Weights of a small mixture-of-experts language model, trained from scratch on English Wikipedia.
Size: 17 layers, vocabulary 8192.
Experts: 16 experts in each of 17 layers, 160 SiLU neurons an expert, 4 picks a token, a softmax router.
Training: a variant of SOAP for the experts, 237M tokens.
Below are experts of layer 5 (counted from 0) of a mixture-of-experts language model. Rows are named router (the router's row for the expert) and show model dimensions 128-255. Each number is 128 + 32 x the weight over its row's rms, rounded and kept within 0 to 255.
After each expert's rows: "raises" lists some tokens whose logits its average output raises strongly, later layers aside. This comes from a sample of Wikipedia text that the model never trained on.

# expert 6
router [164 145 120 109  88 109  96 124 119 114 193 147 110  93 128  78 155  81 120 186 147 150  95 121 152 106 148  91 134 104 130  89 101  80 156 175 215 166 138 147 134 127 106 154 144 100 105 126 138 188 126 101  80 143 171 182 124  51 101 126 105 120  79 120 125 130 120 148 182 147  91 177  73 112 142 127 144 190  70 119 156 153  99  90 113 123  85 110  82 149 101 141 137 154  99  96 183  99  98  79 145 103 167 113 151 120 121 130 163 104  81 105  93 126 159 136 105 114 122 144 109 130 119 112 113 157 123 167]
raises: "s", " ", " and", ".", "-"

# expert 0
router [ 98 158 150 104  92 146 118 134 105 124 152 127 153 123  75 125  74 144  92 181  74 127 148 162 143 147 183 159  96 128 157  81 109 121 164 115 136 136 120 100 119 109 139  97 136 130 156 203 158 122 106 158 210 123 116 186 104  61 141 126  70 126 133 151  87 114  89 143 105 104 121  78 151  89 132 124  98 136 158  82 122 125 132 143  79 118 125 150  75 133 143 156 146 166 124 106  87  98 146 204 119 129 179 149 180 132  97 131 125 148 159 186 118 115  52 175 146 126 112  90 146 109 157 125  59 148  73 158]
raises: "-", " ", "st"

# expert 9
router [150 139 157 149 181 193  93  87 127 115 119 134 153 121 131 138 113 208 132 163 208 158 145 153 114 135 111 149 139 114 106 172  35  87 155 178 138 146 184 145  99 131 123 121  55  63 104  85 134 107  86 121 140 138 148 119 149 154 136 179 120 132 132 146  95 123 104 176 116 106 100 163  90 114 185 159 142 115 115 126 164 150 155 140 104 148 108 138 184 143 141 138 117 148  91 208 172  95 127  94 153 146  94  94 134 103 194 136 212 169 111 127  62 134  76 153 188 121  84 104 132 116 182 126 122 138 122 177]
raises: " ", ".", ",", " in", " and", " ("

# expert 1
router [149 216 101 160 150 136 152  92 169 128 148 127 110  99 113  75 164 109 156 173 203 108  46  98 167 138 106 138 107 155 109 166  81  85 118 113 188 151 134 154 141  95  86 106 135 159  86  96 151 196 146 192  93 117 188 155 127 120 157 178 131 120 121 163 143 118 125 125 193 140  84 139  96  98 160 172  97 113  89 116 208 172  83 132 153 152 131  91 140  79 153 134 110 161 115 172 156  70  93 164 144 145 159  99 120 111 186 149 128  95  83 146 114 138 158 150 118 125 111 166 101 162 103 108 155 179 125 124]
raises: " ", " a", "-", ",", " in", " and"

# expert 2
router [172 127 163 114 132 195 150  89 118  91 133 119 117 168  77  75  68 128 166 172 145 106 131  94 190 189 171  78  93 155 142 107 116 117 153  87 149 117 124 102 136 156  99  61 133 117 110 158 163 139 127 119 119 203 144 148 152  94 154 115 151 161  94 174 133  76  85 108  73 152  92 125 109 108 130  88 119 132 143 213 157 132 185 112 110  88  85 147 154 142  96 130 133 135 155 132  80 104 133  78  92 145 157  83 142 136 112 146 132 109 115 164 150 128 119 158 133 131 105 156  76  93 134 107  87 123 149  94]
raises: "-", "'", " and", "e", ",", "na"

# expert 14
router [ 97 115 142 103  96  80 154 125 101 146 159 119 153 114 121 171  93 126  79 112 132 147 132 140 105 116  64 186 138 104 116  74  99 111 132 198 117 151 155 121  76 102 105 132 129  97 124 126 136 162 123 123  99 191  79 136 136 138 159 114  83 108 143 127  80 150  99 161 168 201 121 106 118 136 157 124 105 142 156 157 100 137 134 109 115 183  87 132 173 102  95 133 112 151 111 125 197 125 141 124 153 159 157 132  95 140 131 150  86 111  90 163  43 138 140 109 162 179  70 148 102 141 127 134 158 112 163 118]
raises: "-", "in", " ", "er"

# expert 4
router [145 120 147  96 115  84 118 123 170  98 127  83  75 119 132  70 140 131 107 169 145 122  51 164 156 130 180 107 140 196 194 113 130 128 118 140 136 134 139 126 132 136  78 125  84  53 111  80 158 176  83 139 143 179 193 150 127 153 102 131 160 172  66 130 100 100 125 130  99 150  96 114  69  88 161 166 136 141  83 128 102 179 169  92  90 171  59 114 118 117 116 122  86 118 144 133 211  98 128 146 119 116 139  85 174  49 117 145 127 118  68  77 110 193 103 114 195 116 117 149 135 173 128 146 122 153 104 166]
raises: " ", " the", ".", " |", "\n", " and"

# expert 12
router [174 141 146 115 145 143 114  80 185 136 107 126  94 183 120  70 153  92 131 141 141 145  12 167 130 117 228 148 136 103 108  86 135 122 139 119 163 118 161 132 132 144  94 129  69 119 119 108 133 136 133 117 158 144 129 170 183 130 175 113 129 105 132 142  95 112  90 143  83 189 147 135  61  77 130 142  97 176 156 174 151  93 146  95 128 164  83  97 108  70 131 183  94 108 100 117 144 105 138 197 143 137 157  80 116  79 141 169 140  95 109  99 108 141 102 132 161 154 137 113  92 154 173  80  89 121 144  87]
raises: "-", " the", ",", " ", " and"

# expert 15
router [152 177 159 110 146 105 140 150 121 182  88 126 163 152  78  65 172 144 118 134 147 134  98 145 115 197 199 134  92 112 134 118 133 121 148 139 150 193 155 136 131 139 105 111 130 112 148  82 157 124  98 134 151 196 113 142 108 134 140 127  91 107 131 131 126 175  50 152 119 144 112  98  54  76 123  96 105 116 165 134 111 102 157 116 145 151  51 127 168  69  95 172  97 156 142 142 108 131 108  70 126 158 165 111 116  72 130 120 162 120 109  93 134 139 141 143 172 166  95 135 117 107 136 119  85 142 169  74]
raises: " ", " and", "use", ".", "-", "s"

# expert 8
router [173 102 146 112 131 158 121  59 197 126 160  91 135  99 127  97 124 154 115 188 129 177  95 183 112 183 107 153 153 107 131 157  66 121 120 134 100 125 227 162 147 121 102 179 111  79  98  91 155 140  98 122 206 103 101 165 145 105 113 158  84  81 104 148  99 135 119 131  82 194 104 151 104  76 147 123 152 135 130 156 132 159 187  98 133 163  44  92 141  90  93 143  88 129 104 174 140 118 104 129  95 143 157 114 167 102 145 153 137 116 120 159  76 125  99 147 141 109 103 152  97 131 135 131 134 125 146 159]
raises: ".", ",", " "

# expert 5
router [194 131 185 112  78  93 126  93 130 101 127 138 117 141 103 135 120 140 140 169 144 132 131 102 170 156 164  88 158  96 170 107 140 123 150 132 123 131 151 163 149 134 124 145 118 128  44 112 136 155 115 160 213  73 109 247 106 172 158 110  74 109  77 170 107  67 107 123 148  91 114  83 159 134 140 163 111 191 138 117 162 138 143  89 133 132 138 122 121 117  53 137 108 160  71 182 148  88 141 120 101 131 153 167 133  96  94 143 153 153 101 188 109 177 108 166 165 150  96 125 126 141 134  57  62 211  80 101]
raises: " ", "-", ".", " (", " c", ","

# expert 10
router [138 148 137 148 161 147 126  86 161 110 178 100  68 110 102 121 105 101 136 128 125 152  50 184 137 173 152  91 117  77 148  86  97 126 192 124 139 145 140 117 123 163  97 122 115 109 117 142 142 196 109 127 134 100 142 107 104  90 166 151 149 151  97 138 151  96  24 190 113 102 124 155 143  97 141 165 113 105 172 167 153 169 152  14 121 102  90 121 109 101  99 178  79 119 107 157 130 130 134 165 130 128 148  83 142  79 133 166 161  33 147 108 152 136 124 162 207 107 142 173  81 158 106  85 126 130  82 132]
raises: "-", "ice", "e", "1", "s", "'"

# expert 7
router [150 133 114 125  95 108 100 126 185  93 123 113  93 145 129 121 125 101 134 104 153 163 119 153 165 127 124 117 164 168  73  49 154  80 144 108 165 147 123 173 108  75 116  93 117  81 128 102 160 166  72 123 101 176 130 130 104  98 176 134  99 164  42 145 120 162 155  89 159  60  66 115  55 130 123 170 154 208 117 144 114 165 130 117 103 152 135  49 130 121 142 137 152 164  96 136 176 119 156 145 155 124 150 120  83 153  70 165 159 120  74  83 113 197 148 132 112 125 139 154 142 135 106  41 156 108 135 105]
raises: " ", ".", "ice"

# expert 13
router [196 118 184 154 152 157 136  80 177 108 161  99 140 108 126  93  94 101 158 152 151 129  96 165 106 131 169 144 119 147 120 120 146 117 132 175 168 130 188 190 112 154 125 151 107 112 135  52 121 145  88 177 141 161 179 128 113 130 155 130 132 164 129 162  88 133  78 173 104 133 141  86 115 132 155 190  91 137 175 134 130 155 189 112  93 124  74 107 119  79  17 124  70 149 142 142 153 130 103 111 150 142  86 121 133  65 154 119 100  95 144  74  87 178 129 112 174 172 122 174  65 119 159  73 152 158 185 104]
raises: " ", " |", "-", ",", " A"